From a checkpoint of a small mixture-of-experts model trained on Wikipedia: 109M parameters.
Below are experts of layer 3 (counted from 0) of a mixture-of-experts language model. Rows are named router (the router's row for the expert), down (a neuron's output weights, with its number) and show model dimensions 96-191. Each number is 200 + 30 x the weight over its row's rms, rounded and kept within 0 to 999.
After each expert's rows: "comes before" lists some tokens at least twice as common just after its tokens as in all text. This comes from a sample of Wikipedia text that the model never trained on. Tokens count by the router's weight.

# expert 4
router,153,170,202,246,173,161,210,118,205,190,232,234,215,170,236,211,221,238,186,131,148,228,164,154,208,141,218,238,197,237,175,196,168,201,198,226,195,182,179,191,195,226,207,185,169,183,157,235,209,202,210,214,175,234,188,171,214,244,195,177,187,230,258,168,221,197,212,142,254,226,202,186,173,250,257,196,193,167,231,233,173,245,231,187,158,246,214,239,132,189,219,183,210,207,176,274
down27,180,181,191,235,264,220,203,196,162,188,237,224,159,160,198,219,245,222,253,237,230,190,189,172,243,132,228,217,238,209,154,179,222,171,168,212,194,152,163,194,198,241,170,187,149,180,186,188,152,213,179,138,253,222,181,157,179,204,184,209,190,194,212,189,246,168,206,255,194,191,170,238,211,256,187,216,209,209,208,141,220,195,236,168,179,205,236,190,237,259,177,239,171,217,218,204
down28,225,186,256,190,187,143,140,177,227,192,267,196,222,209,246,207,188,171,188,203,219,154,196,236,182,227,171,201,175,222,148,131,210,193,252,223,186,216,245,205,155,157,169,245,235,216,201,155,223,203,213,246,155,174,235,173,225,198,183,158,219,195,237,196,176,190,185,217,197,199,183,198,240,180,165,186,185,218,248,157,212,205,176,173,263,224,274,239,195,162,198,198,168,184,188,154
down29,194,160,190,192,172,169,214,170,213,247,207,162,211,205,155,224,109,215,194,173,164,198,230,230,155,200,145,232,229,208,223,167,146,212,223,200,151,238,196,254,196,198,222,219,209,173,200,199,203,196,182,131,248,194,228,153,225,222,175,170,158,201,193,216,140,243,236,179,220,220,143,238,209,221,208,195,178,173,208,141,204,201,246,203,241,171,247,152,181,188,199,240,254,159,215,227
down30,202,242,156,158,201,260,196,140,231,215,169,168,167,223,209,250,214,216,186,195,258,159,185,176,205,130,207,226,199,198,193,177,235,163,179,190,200,222,171,249,184,165,179,174,268,185,214,157,207,217,181,182,194,229,179,229,178,168,207,155,134,206,233,225,194,197,120,195,231,206,175,200,173,210,204,188,193,180,186,170,223,215,197,168,203,214,195,197,237,150,181,164,191,189,218,257
down31,227,264,225,179,233,127,180,179,198,145,192,187,185,196,238,185,161,195,204,190,208,190,187,160,186,149,162,195,212,171,202,204,219,174,199,209,199,258,191,238,207,200,183,140,249,241,240,233,218,225,204,252,233,160,228,248,173,237,173,220,219,194,211,248,196,264,199,251,188,173,224,177,157,186,236,175,212,159,204,196,193,168,218,209,199,195,183,218,209,253,175,223,230,194,141,243
down32,255,231,204,212,193,209,147,191,209,167,195,162,171,123,184,167,207,231,158,188,223,205,168,200,228,215,158,233,220,173,190,257,236,239,195,177,182,223,228,152,193,197,256,151,211,196,167,225,197,183,209,187,136,247,157,241,169,228,227,177,188,173,245,228,187,204,162,134,226,210,217,235,221,189,172,188,169,217,143,251,205,209,228,262,202,200,210,200,189,210,195,178,215,174,137,205
down33,233,220,157,181,205,234,233,178,183,167,191,193,191,228,224,180,209,213,217,203,135,210,220,181,180,210,214,189,187,164,162,169,211,217,211,147,204,213,216,167,280,172,193,167,175,217,199,209,212,220,207,246,206,181,180,181,183,189,168,198,200,175,212,174,201,227,182,227,221,173,175,185,228,179,248,199,257,211,182,233,183,244,196,221,172,188,216,179,198,182,168,211,182,228,194,203
down34,206,170,222,169,193,227,237,217,185,212,135,236,215,210,200,213,178,207,185,219,189,227,206,197,201,276,216,185,191,177,243,173,204,166,195,210,170,187,183,192,263,249,155,272,184,156,180,206,205,212,242,168,173,236,206,203,181,200,213,217,140,190,181,234,160,199,192,214,178,216,156,220,210,230,214,185,220,195,220,205,190,176,249,211,194,193,191,166,208,174,218,143,243,190,216,189
down35,241,213,195,236,203,195,200,241,209,145,211,195,210,194,213,182,212,183,190,204,199,232,246,159,200,169,204,181,181,209,234,182,193,169,180,213,181,212,185,180,182,201,195,171,194,197,186,206,175,245,201,251,205,205,199,221,187,145,153,204,219,200,233,216,203,194,214,238,178,165,251,219,204,208,164,226,149,180,204,157,233,215,199,189,243,236,242,203,243,165,224,187,227,208,215,223
down36,220,238,228,222,222,178,213,239,191,219,200,225,148,206,185,243,191,200,146,232,184,177,172,245,215,135,191,163,200,212,202,210,169,220,207,143,159,161,164,173,190,177,200,160,198,222,215,169,156,244,247,176,238,161,240,199,186,160,216,175,201,192,218,156,244,231,220,256,194,223,223,182,168,223,204,194,220,176,226,243,192,211,169,181,263,219,213,129,200,223,231,190,196,253,232,138
down37,153,255,196,205,200,222,176,181,209,167,214,156,154,250,189,235,186,230,186,238,214,196,172,134,187,183,203,217,184,190,208,195,190,194,245,238,213,200,224,211,151,207,189,203,219,181,242,195,208,207,226,246,216,151,183,167,246,209,193,185,277,178,147,190,206,232,170,132,195,180,152,210,199,198,236,166,203,199,206,178,218,161,218,200,275,233,283,247,175,229,176,205,215,213,202,192
down38,227,218,219,178,180,202,193,198,195,234,184,175,125,156,187,244,238,199,193,194,218,157,203,217,201,259,214,185,168,207,234,228,191,237,192,169,158,220,194,226,195,199,247,180,203,277,232,162,249,246,171,187,240,193,163,205,223,200,127,192,221,200,190,253,190,168,180,197,204,176,201,216,169,240,201,191,190,188,146,186,239,203,207,217,194,178,172,223,197,233,203,181,188,211,156,216
down39,185,209,198,206,136,268,194,200,251,212,191,151,170,214,204,229,223,195,186,205,206,228,202,187,213,138,170,202,204,133,154,189,257,165,231,176,218,208,200,211,185,232,200,213,198,162,253,168,248,258,187,226,194,185,220,218,200,214,205,203,266,176,254,161,168,157,229,209,189,220,233,169,217,188,222,203,156,247,152,189,195,215,245,193,207,186,191,200,199,124,203,214,218,234,215,200
comes before: " the", " a", " to", " in", " by", " his"

# expert 9
router,259,200,161,211,198,192,181,171,213,182,208,205,241,166,200,212,195,155,163,224,199,227,189,212,222,167,211,200,217,189,247,219,224,196,158,196,202,182,202,197,224,242,192,168,172,184,152,206,204,213,221,205,256,214,235,229,143,158,220,199,173,217,234,161,206,207,230,205,175,174,198,241,175,209,172,247,216,168,223,213,126,153,194,235,153,214,211,264,157,184,231,169,203,180,186,174
down27,213,229,219,202,205,207,201,217,240,211,214,194,243,203,187,202,192,197,176,186,244,155,143,213,205,229,201,190,182,182,207,205,190,172,279,211,171,129,167,129,222,202,234,267,210,192,123,195,237,203,214,193,236,209,184,195,197,154,157,201,199,143,220,212,156,215,211,225,227,167,220,231,205,187,155,246,179,161,168,187,204,159,151,201,233,249,211,207,183,195,201,210,214,211,203,178
down28,182,208,219,149,209,172,227,147,215,212,180,184,252,157,170,188,251,175,240,203,183,208,192,168,205,234,224,239,231,196,197,172,183,185,208,185,188,236,230,218,189,156,162,171,231,204,220,192,198,159,203,206,166,229,212,209,199,180,194,155,186,231,225,224,225,158,159,198,218,176,231,128,215,230,226,186,216,246,177,182,199,134,195,207,235,184,238,213,213,203,231,191,168,162,174,197
down29,279,215,179,110,222,185,206,204,200,156,200,219,188,174,206,171,196,205,218,220,127,142,209,173,167,242,228,198,194,176,160,219,209,173,183,206,164,204,180,196,167,217,202,209,145,159,176,171,226,245,154,200,157,206,190,164,182,196,214,179,208,132,228,194,167,250,165,232,176,227,200,115,200,253,162,176,210,172,146,182,183,250,193,161,258,161,190,247,169,188,210,220,161,217,184,206
down30,184,201,245,179,231,193,198,221,206,177,169,205,221,171,216,177,215,192,242,167,207,217,227,177,177,156,187,180,184,205,211,142,201,202,207,189,224,214,217,149,217,186,177,243,177,201,214,251,228,158,125,194,191,166,198,124,216,203,254,199,243,221,198,206,254,191,153,227,211,226,163,191,218,226,212,252,230,180,202,244,284,187,221,193,244,176,207,236,149,176,225,164,171,234,214,205
down31,200,210,214,157,165,223,203,232,192,236,258,253,198,214,185,245,196,199,222,176,183,145,222,204,176,130,161,196,215,144,197,247,206,224,171,173,178,195,219,155,244,174,195,228,181,184,189,183,236,213,221,218,202,195,157,196,197,189,239,233,157,201,185,214,183,191,161,146,141,108,265,166,213,243,197,235,229,200,186,228,214,185,178,203,168,163,201,194,213,196,194,256,190,200,217,201
down32,221,172,233,206,182,170,257,249,224,185,246,242,161,250,178,158,132,144,176,211,173,212,178,243,173,195,174,194,164,207,144,166,187,169,210,199,204,207,218,230,106,162,223,228,214,225,187,208,171,201,190,269,190,217,173,209,194,182,183,204,207,199,253,209,200,231,189,183,177,237,206,230,177,300,208,173,246,177,203,154,198,214,197,209,207,160,189,175,232,169,200,246,172,197,185,186
down33,202,227,212,186,182,161,217,181,228,264,197,198,167,237,142,242,161,180,158,166,159,153,229,187,167,191,180,225,178,183,168,145,175,243,195,286,245,223,244,228,185,191,179,244,161,119,184,165,177,190,188,182,187,194,170,185,187,174,150,211,184,210,240,228,204,191,183,264,154,158,239,203,174,184,195,160,210,228,163,191,218,249,197,186,206,217,185,199,202,190,159,138,180,251,204,164
down34,206,202,211,210,208,197,195,237,202,177,194,213,181,242,91,239,226,237,202,271,203,190,199,119,216,157,249,211,257,191,258,203,196,187,232,209,190,169,206,236,156,245,193,184,226,203,177,236,215,243,201,252,240,177,148,183,201,217,241,212,254,138,158,231,169,223,206,183,215,178,219,215,232,237,149,204,185,188,201,184,180,232,220,196,237,204,217,218,261,240,206,222,171,194,217,192
down35,203,221,225,184,236,190,205,213,169,246,137,213,177,277,179,245,215,255,184,201,214,227,223,176,229,223,271,210,191,180,174,180,203,160,178,201,141,189,149,251,181,183,170,200,198,236,224,179,220,220,171,235,231,239,218,199,226,159,220,196,239,187,222,184,194,213,178,219,192,199,151,254,230,235,196,220,196,226,222,140,265,170,177,184,231,232,189,241,217,183,205,214,197,222,239,160
down36,181,147,168,201,229,231,178,189,117,240,155,163,174,165,173,216,173,234,231,208,135,187,212,228,212,222,173,250,188,150,208,158,221,239,235,214,201,242,192,220,249,202,179,245,224,196,180,174,202,177,212,231,194,178,170,168,139,163,204,207,210,218,188,187,191,237,217,167,187,175,178,202,164,202,130,175,170,162,172,161,188,177,223,226,157,145,206,214,213,213,192,218,198,195,209,134
down37,178,219,254,139,215,168,162,130,222,235,214,203,195,253,199,171,179,204,167,190,196,222,211,207,186,214,220,215,163,222,206,223,213,185,229,182,196,176,227,196,244,117,175,227,210,228,227,204,200,214,215,217,199,220,278,151,217,209,204,159,246,138,197,183,220,236,231,214,178,218,150,247,188,186,162,188,204,205,211,183,198,206,197,221,197,215,247,120,192,185,193,243,199,231,140,236
down38,209,214,128,190,136,225,225,179,145,195,296,198,145,178,210,202,199,229,177,186,193,260,204,221,241,196,188,140,224,119,286,211,177,181,192,207,234,188,200,158,187,243,226,200,247,149,193,157,262,203,181,223,192,192,192,144,173,192,190,249,240,188,178,198,231,196,178,201,190,204,203,209,219,195,180,212,174,192,235,148,182,215,201,156,257,174,173,196,210,186,220,195,238,201,187,226
down39,165,192,189,150,146,213,234,228,228,152,143,222,240,192,192,247,189,240,183,198,286,195,235,177,241,200,201,186,236,227,184,249,166,229,208,210,155,220,143,213,186,225,157,187,199,202,215,214,165,210,203,247,207,183,160,211,157,215,209,211,164,181,178,125,178,200,182,179,202,175,162,184,180,170,216,200,225,181,257,194,217,211,171,229,201,188,161,185,162,258,171,254,205,206,193,137
comes before: "=", "\n", "\n\n", " 0", "  ", " 1"

# expert 11
router,187,164,204,178,192,235,235,144,238,209,198,219,204,155,224,204,171,230,224,182,192,213,164,201,232,198,215,179,198,203,177,242,181,228,188,194,235,184,182,201,205,198,246,184,215,223,171,156,198,252,188,159,174,216,215,231,211,230,226,168,224,194,203,197,252,207,208,186,193,192,206,210,183,232,159,225,170,221,227,238,194,171,188,169,197,242,183,207,123,215,187,184,208,220,175,205
down27,212,182,200,180,213,234,228,172,170,216,193,255,189,214,154,174,237,197,260,184,204,265,193,211,202,180,188,215,264,189,209,216,179,152,201,217,224,175,244,201,208,149,191,285,194,230,230,179,220,193,203,103,218,173,242,203,165,139,229,259,223,206,164,248,171,205,230,236,211,186,199,206,181,186,166,206,193,149,216,182,173,181,214,126,242,160,214,253,196,202,179,206,146,180,246,224
down28,232,214,205,200,188,172,267,165,181,183,233,219,195,175,176,250,196,220,218,221,167,192,201,210,205,216,201,162,256,207,222,202,152,237,154,190,210,209,155,191,184,188,188,178,241,300,263,202,210,166,210,187,187,176,189,210,185,214,191,243,223,233,200,252,202,200,165,218,230,158,174,228,144,239,170,170,167,244,209,186,230,226,177,229,239,178,222,231,211,190,166,203,164,206,126,198
down29,170,220,192,245,163,164,207,168,165,179,130,223,229,186,205,217,192,178,164,212,213,222,250,197,275,182,150,172,180,212,207,194,216,165,204,185,195,190,183,194,163,207,151,234,187,251,162,138,264,193,188,194,241,193,194,168,214,176,188,209,157,218,208,253,141,189,212,213,142,212,181,228,205,168,210,185,227,250,214,190,238,192,201,202,209,197,180,185,215,172,209,214,229,196,186,172
down30,197,237,247,189,211,228,216,213,158,238,172,197,203,243,189,168,198,199,110,190,184,122,194,211,253,205,138,216,194,210,194,160,229,219,211,172,219,202,202,253,226,185,208,248,138,150,215,167,190,182,178,221,207,227,210,198,195,190,207,175,173,179,230,240,161,162,193,179,258,229,163,192,256,222,140,230,196,261,183,224,230,159,250,156,231,176,235,217,213,214,181,205,184,216,189,179
down31,227,223,267,178,182,219,181,259,238,189,194,180,153,168,183,175,208,253,192,209,184,246,195,188,200,194,238,187,212,198,218,206,221,175,223,212,143,254,231,173,194,109,212,223,270,150,220,210,246,194,254,134,174,204,193,163,181,264,204,231,269,173,178,226,204,181,160,173,179,192,216,178,234,276,227,180,139,176,168,192,224,170,187,187,247,237,194,206,213,191,193,198,213,179,225,147
down32,149,197,211,152,178,207,168,169,185,218,177,211,224,223,253,212,159,222,150,168,196,198,213,178,200,197,204,192,227,159,227,184,200,214,190,232,180,247,259,233,220,189,182,235,237,182,175,206,212,240,235,208,200,231,205,145,172,252,176,199,215,181,250,175,179,156,209,198,173,237,208,140,203,142,200,191,224,265,156,232,202,195,210,199,209,174,177,190,208,239,135,165,207,167,238,191
down33,208,182,221,223,205,236,155,210,178,140,195,124,207,180,186,175,200,243,198,148,248,204,201,192,220,224,227,185,240,138,246,148,176,204,187,235,176,222,223,124,213,239,202,211,267,198,193,229,196,203,165,212,220,205,187,248,193,268,239,233,171,194,257,197,171,209,209,222,233,226,158,219,209,183,128,228,186,135,206,215,147,228,190,168,203,195,240,198,235,174,133,165,214,162,238,175
down34,203,200,213,189,167,198,184,200,211,234,159,238,158,206,218,203,192,140,250,211,201,181,205,162,200,192,221,232,214,222,232,155,204,191,211,184,194,182,173,150,190,214,185,205,184,197,210,218,193,196,184,205,245,256,171,262,234,213,135,204,205,219,197,209,200,207,209,197,208,121,196,206,227,186,158,204,227,165,194,226,211,199,214,156,199,216,152,192,223,155,209,248,131,245,211,217
down35,182,181,185,229,180,201,211,209,168,197,218,186,176,168,212,207,179,209,219,206,173,194,176,138,227,200,189,161,213,250,202,142,193,225,170,195,195,133,197,193,184,186,210,174,219,177,187,187,209,230,125,194,273,172,209,194,181,163,196,184,215,209,173,213,209,233,227,176,194,206,206,207,167,263,200,176,188,164,218,198,116,184,168,175,236,183,178,185,209,133,184,209,189,224,151,209
down36,161,219,212,201,193,196,174,209,156,189,218,229,210,253,181,188,239,232,263,206,211,175,179,173,166,177,192,170,180,200,127,204,168,257,166,180,156,216,206,178,249,215,178,174,172,256,250,168,210,204,244,193,164,212,227,231,223,251,204,211,173,230,207,187,188,194,160,184,242,253,185,225,186,227,171,227,183,202,227,184,229,240,230,159,166,179,182,171,196,209,244,186,233,242,181,164
down37,205,191,166,179,224,185,138,250,129,221,197,247,194,218,229,282,224,208,177,202,200,215,236,193,200,251,234,202,191,179,153,183,191,179,192,179,202,203,175,177,172,245,198,210,199,165,226,228,198,148,213,209,220,229,176,236,207,205,181,205,216,235,196,230,199,256,185,212,218,155,207,181,179,129,220,169,169,218,154,194,110,202,248,235,249,225,216,242,196,158,254,196,167,196,201,192
down38,176,225,197,198,230,196,253,251,237,178,180,170,215,229,196,179,177,184,190,152,190,242,229,144,196,209,190,231,220,186,155,158,141,191,223,168,109,247,172,179,208,172,182,171,208,216,197,196,274,232,215,216,186,219,192,200,230,217,211,262,166,132,206,195,218,212,230,172,209,202,274,218,194,167,203,206,180,205,197,231,218,286,199,222,231,200,230,228,218,199,188,143,189,118,262,163
down39,252,236,146,158,186,177,169,244,194,231,226,207,190,219,226,152,169,161,179,162,240,238,180,176,239,220,221,184,191,227,174,208,168,230,196,160,236,210,224,201,224,157,181,169,197,198,191,218,203,197,175,180,146,216,176,160,242,225,190,210,180,246,189,201,202,220,145,183,166,219,197,176,220,183,167,241,248,155,212,192,178,185,200,202,226,207,182,149,197,200,173,221,209,157,263,178
comes before: "\n\n", "\n", " The", "=", " a", " In"

# expert 14
router,146,211,180,208,216,147,176,167,216,196,213,208,204,188,190,208,224,176,215,202,146,182,196,196,238,187,244,182,203,198,204,221,245,216,191,270,177,216,187,217,171,229,173,204,182,165,157,207,171,224,214,150,186,214,200,242,173,223,204,177,211,221,225,223,199,193,246,186,183,144,209,225,146,140,251,238,220,171,246,155,185,122,208,210,180,205,210,223,168,172,227,218,190,253,214,230
down27,229,178,190,216,199,182,134,196,187,189,210,210,205,177,218,181,160,160,204,218,177,225,148,223,183,225,199,170,175,204,174,189,198,222,188,125,152,178,168,196,198,191,214,255,212,248,177,154,215,219,194,259,143,182,245,217,170,148,154,224,205,233,182,174,172,173,223,181,150,242,171,179,195,195,189,207,247,177,167,226,196,224,248,196,179,241,163,114,209,195,154,199,227,238,253,174
down28,201,199,221,196,227,264,187,211,233,185,204,240,233,174,178,220,227,191,208,206,193,178,223,193,155,173,223,233,165,214,174,191,174,224,220,213,226,205,230,204,228,178,190,215,162,188,184,136,234,203,264,202,231,227,210,227,231,178,221,233,197,153,165,223,209,181,178,189,209,167,210,171,168,151,236,213,258,219,173,160,229,189,233,156,243,183,205,154,227,180,134,257,164,169,215,176
down29,196,186,187,163,221,173,183,219,247,243,220,201,189,222,183,227,189,199,136,241,185,179,188,177,252,157,204,190,200,253,212,207,245,163,188,256,187,251,186,211,216,167,221,192,228,244,221,215,215,193,130,207,142,149,161,207,205,196,246,227,182,154,186,124,199,225,161,222,169,190,223,154,185,233,154,148,190,240,247,199,241,239,231,171,253,141,201,190,199,223,208,222,212,206,210,167
down30,163,185,224,198,192,171,233,191,205,172,131,130,229,251,195,210,161,193,200,184,234,254,206,184,191,211,208,213,214,186,203,201,205,215,207,182,213,159,198,223,224,208,184,173,201,204,153,199,188,218,157,188,192,228,200,170,251,192,180,188,232,203,201,255,166,195,146,236,142,216,197,198,233,160,174,222,196,231,188,195,207,241,218,214,155,162,184,190,216,170,183,235,213,196,149,231
down31,209,199,210,184,220,216,173,188,195,236,234,225,196,237,182,166,285,219,197,204,253,176,159,169,203,177,204,245,192,200,175,262,223,203,187,166,208,168,247,243,168,224,195,199,138,212,280,170,193,225,245,165,267,239,213,214,155,190,203,206,223,206,193,233,192,221,165,246,263,189,263,210,199,269,185,225,173,193,196,196,173,169,194,179,176,206,201,193,249,210,209,195,211,182,188,134
down32,188,164,204,211,231,137,158,208,197,196,195,259,222,205,235,200,192,198,170,187,168,237,212,224,171,246,182,204,163,151,175,301,196,217,182,149,199,206,219,171,191,211,242,213,176,211,198,181,201,193,259,214,181,162,237,191,194,221,167,242,198,229,219,173,246,202,181,194,145,175,182,166,208,188,140,239,224,237,264,156,239,240,232,221,214,135,165,205,176,263,195,194,206,246,225,165
down33,171,190,180,162,177,190,200,244,184,240,192,204,168,160,232,197,176,221,238,211,168,244,236,199,174,203,212,187,199,234,194,216,225,198,182,184,154,203,220,232,166,165,231,147,209,192,177,206,254,229,166,185,195,165,192,202,227,242,169,174,234,199,169,201,201,137,145,177,175,210,185,150,160,191,248,124,219,205,187,176,167,271,227,202,200,176,220,284,215,224,165,184,238,178,191,173
down34,186,208,221,224,200,222,214,248,183,212,150,289,215,245,194,184,203,229,218,248,202,223,195,202,202,202,173,217,183,184,209,168,221,178,209,196,199,198,213,184,219,195,150,202,195,240,191,214,232,212,205,183,220,152,203,180,231,191,206,203,236,161,242,186,161,256,172,230,180,204,216,177,183,162,181,183,195,228,218,168,195,187,250,184,159,216,207,161,219,203,173,248,231,241,200,219
down35,223,205,183,177,196,171,201,236,204,228,167,138,181,240,178,211,167,275,202,210,158,226,232,189,177,146,168,183,208,248,187,205,189,170,272,234,203,126,224,246,175,249,208,219,197,201,163,168,215,251,145,224,166,168,227,231,178,164,209,214,214,174,179,174,212,179,233,217,229,266,220,146,237,259,153,204,237,190,214,257,210,209,201,226,209,178,193,194,140,106,206,177,223,248,238,211
down36,213,194,180,176,213,252,165,205,176,221,193,230,199,215,183,162,206,176,174,197,201,200,212,221,194,204,215,185,172,207,214,166,185,192,198,180,223,199,169,201,179,174,246,158,193,245,208,181,164,214,176,188,229,237,175,218,214,202,174,186,192,158,201,222,253,207,193,182,179,225,229,178,125,238,225,197,152,188,195,220,227,237,214,175,215,178,213,204,245,258,209,153,215,198,201,221
down37,159,191,162,211,196,201,190,168,218,248,194,143,204,220,170,199,167,202,183,183,178,229,212,231,182,216,253,169,229,159,182,186,150,247,181,210,254,186,243,208,246,200,128,269,178,214,214,192,235,210,211,193,155,204,225,131,192,122,163,167,197,163,195,220,153,244,160,192,226,153,149,176,251,186,179,159,188,240,233,237,207,227,205,179,201,234,173,190,218,212,164,173,193,181,238,243
down38,207,154,190,170,223,192,222,135,248,246,174,207,160,227,250,163,232,194,188,248,254,228,220,253,188,156,190,169,242,160,202,192,218,183,279,204,182,215,234,226,162,146,201,151,181,206,201,158,231,169,192,213,158,181,218,152,239,207,229,206,228,189,212,200,253,184,208,194,211,213,236,181,152,187,198,163,207,156,239,191,184,252,217,191,226,210,199,232,199,170,164,180,210,174,151,150
down39,252,184,236,230,189,199,232,200,124,198,218,233,153,208,203,160,186,248,229,224,203,172,118,180,212,211,198,224,200,191,167,149,189,183,246,182,127,220,223,188,214,164,172,204,222,192,266,239,178,180,201,185,245,205,237,185,262,199,198,189,176,169,191,184,201,223,184,159,197,172,168,195,224,231,165,220,195,184,184,141,218,156,220,213,150,226,143,218,207,196,163,188,203,192,220,156
comes before: " |", "–", ":", "%", ";", ")"

# expert 0
router,181,179,197,246,187,200,178,156,215,180,214,221,165,153,204,246,232,214,211,204,156,192,182,153,264,183,226,223,252,208,211,249,176,193,195,221,184,178,207,212,246,251,170,165,188,159,139,160,196,158,210,203,220,205,214,215,170,236,213,193,269,202,190,252,185,142,209,231,209,214,195,199,217,211,223,256,198,178,249,252,144,163,192,210,177,185,231,248,144,166,238,211,247,247,204,181
down27,178,220,221,182,230,195,222,263,187,189,226,139,170,217,185,238,175,200,174,224,189,170,242,175,184,236,247,170,162,208,204,141,203,234,186,216,155,179,266,210,154,177,223,140,202,229,216,190,196,196,193,211,194,197,217,233,186,178,196,156,217,175,182,233,176,194,189,209,176,235,191,180,237,205,203,225,178,212,222,169,192,186,241,182,174,200,198,135,208,255,200,138,173,237,174,185
down28,197,241,234,204,238,205,191,230,190,194,197,160,193,202,216,226,186,260,280,203,234,213,189,147,219,171,160,178,228,210,181,246,259,181,208,192,222,165,217,191,169,175,134,223,210,219,223,192,274,171,224,185,214,183,187,154,157,192,235,220,149,186,161,201,207,222,194,181,185,199,221,192,189,210,150,163,190,220,188,181,193,215,200,105,178,137,265,208,224,199,214,168,173,234,195,214
down29,200,224,195,227,193,182,192,175,168,224,215,160,224,188,165,218,185,175,184,200,217,220,264,186,191,185,201,128,246,224,176,149,187,191,187,241,221,188,192,232,217,205,203,174,213,181,179,201,180,205,219,163,232,241,108,197,188,268,228,242,215,235,215,217,207,236,233,232,173,180,223,199,181,226,190,214,197,195,176,251,200,237,223,203,233,149,206,253,234,187,268,224,231,162,190,164
down30,210,197,209,181,150,217,134,213,131,202,184,260,213,173,206,177,177,142,142,248,188,261,183,162,165,226,174,190,225,210,184,187,183,214,225,201,221,218,202,197,180,179,162,220,197,208,179,222,197,261,227,225,190,193,144,187,202,199,218,268,188,198,200,174,186,212,221,150,208,184,244,220,211,213,156,165,140,202,133,188,231,232,231,243,180,178,188,218,222,185,168,143,155,180,244,220
down31,218,217,159,265,218,154,193,171,171,232,153,139,233,236,189,224,225,229,167,173,208,165,211,221,168,250,221,207,155,191,225,165,216,179,134,227,199,208,230,230,203,195,196,179,205,217,187,198,282,179,191,186,203,191,197,210,210,236,249,207,179,208,129,157,215,264,167,218,263,191,180,205,199,178,156,174,199,160,202,177,197,154,274,202,176,188,201,172,214,157,218,166,229,201,180,209
down32,173,151,229,165,200,213,211,190,168,220,235,149,171,180,196,174,243,198,184,209,170,210,271,228,203,167,192,213,215,199,218,190,213,200,204,198,190,173,196,216,220,179,223,185,226,210,247,153,217,163,207,198,168,157,147,200,197,164,229,160,188,191,179,184,165,208,157,215,199,261,172,238,195,158,153,216,257,206,216,217,172,181,196,212,177,197,195,206,217,179,205,217,219,133,231,213
down33,211,246,217,208,146,212,203,185,252,224,133,199,176,121,173,226,214,221,213,186,249,171,201,209,221,158,194,228,180,197,241,235,183,168,191,223,176,198,138,191,197,206,246,183,178,277,173,272,209,215,144,239,171,196,189,190,268,101,199,224,213,206,204,162,218,175,155,236,238,201,206,161,212,217,209,225,174,156,220,201,206,184,196,237,247,163,224,171,201,224,199,216,204,169,232,180
down34,172,158,156,213,227,267,218,178,212,161,200,202,152,218,237,205,170,205,206,167,180,216,217,194,186,174,219,212,166,196,189,141,272,184,179,175,233,248,218,239,163,205,224,234,181,178,214,225,199,285,229,182,224,171,189,197,227,198,214,235,172,169,237,256,141,191,213,196,223,191,146,184,197,190,197,160,253,147,166,254,197,216,203,129,173,190,171,179,181,203,190,225,210,166,179,245
down35,216,210,144,193,141,171,207,183,181,202,174,253,245,245,177,179,170,241,167,159,238,225,227,197,151,200,254,217,193,199,235,168,236,129,159,220,183,240,207,188,165,222,214,203,216,191,192,194,203,208,209,202,218,216,174,222,250,261,167,247,214,196,196,241,183,195,184,190,203,200,257,237,218,192,207,204,138,161,209,175,220,175,229,195,220,218,215,178,175,218,205,176,198,190,214,243
down36,194,249,245,189,212,242,223,191,234,182,238,178,119,197,197,229,185,199,148,168,210,217,153,208,139,157,214,170,281,210,182,167,207,185,218,176,170,239,178,231,181,212,221,200,231,183,158,234,217,243,173,247,183,159,133,206,214,134,232,233,184,180,269,163,194,242,214,209,238,170,205,141,191,202,160,166,195,214,164,216,240,209,249,163,206,221,191,206,233,208,209,264,251,251,199,246
down37,168,233,172,195,165,171,216,217,198,207,210,172,153,252,222,244,243,236,210,225,177,238,236,224,234,270,217,191,208,258,244,189,164,141,164,215,211,248,175,178,180,207,214,200,209,146,181,209,216,200,196,202,258,220,244,127,192,186,178,199,228,203,227,201,158,205,210,214,216,198,176,198,203,227,214,185,159,206,193,144,235,227,157,195,155,189,208,160,169,218,183,183,293,135,191,211
down38,239,214,230,258,251,133,187,189,183,181,255,166,172,144,149,193,178,238,163,188,205,191,231,161,241,209,187,221,176,158,205,205,214,243,246,173,186,208,181,182,152,184,220,204,215,169,255,132,216,232,221,205,205,209,156,212,221,191,183,224,162,218,157,185,254,161,226,215,167,234,223,248,192,132,204,135,232,181,176,207,195,213,245,265,198,165,183,230,180,217,193,199,188,152,219,235
down39,206,219,215,168,212,178,212,206,177,165,202,253,159,185,146,232,183,220,202,167,178,174,260,202,222,164,186,173,198,159,240,211,211,222,176,193,178,142,169,211,175,214,222,176,208,240,191,191,200,231,177,236,185,237,201,229,161,200,226,217,196,168,124,209,236,145,181,191,228,176,273,210,194,194,231,154,229,180,215,213,175,166,181,236,153,176,196,209,195,218,188,260,149,143,173,226
comes before: "|", "-", "=", "  ", " first", " -"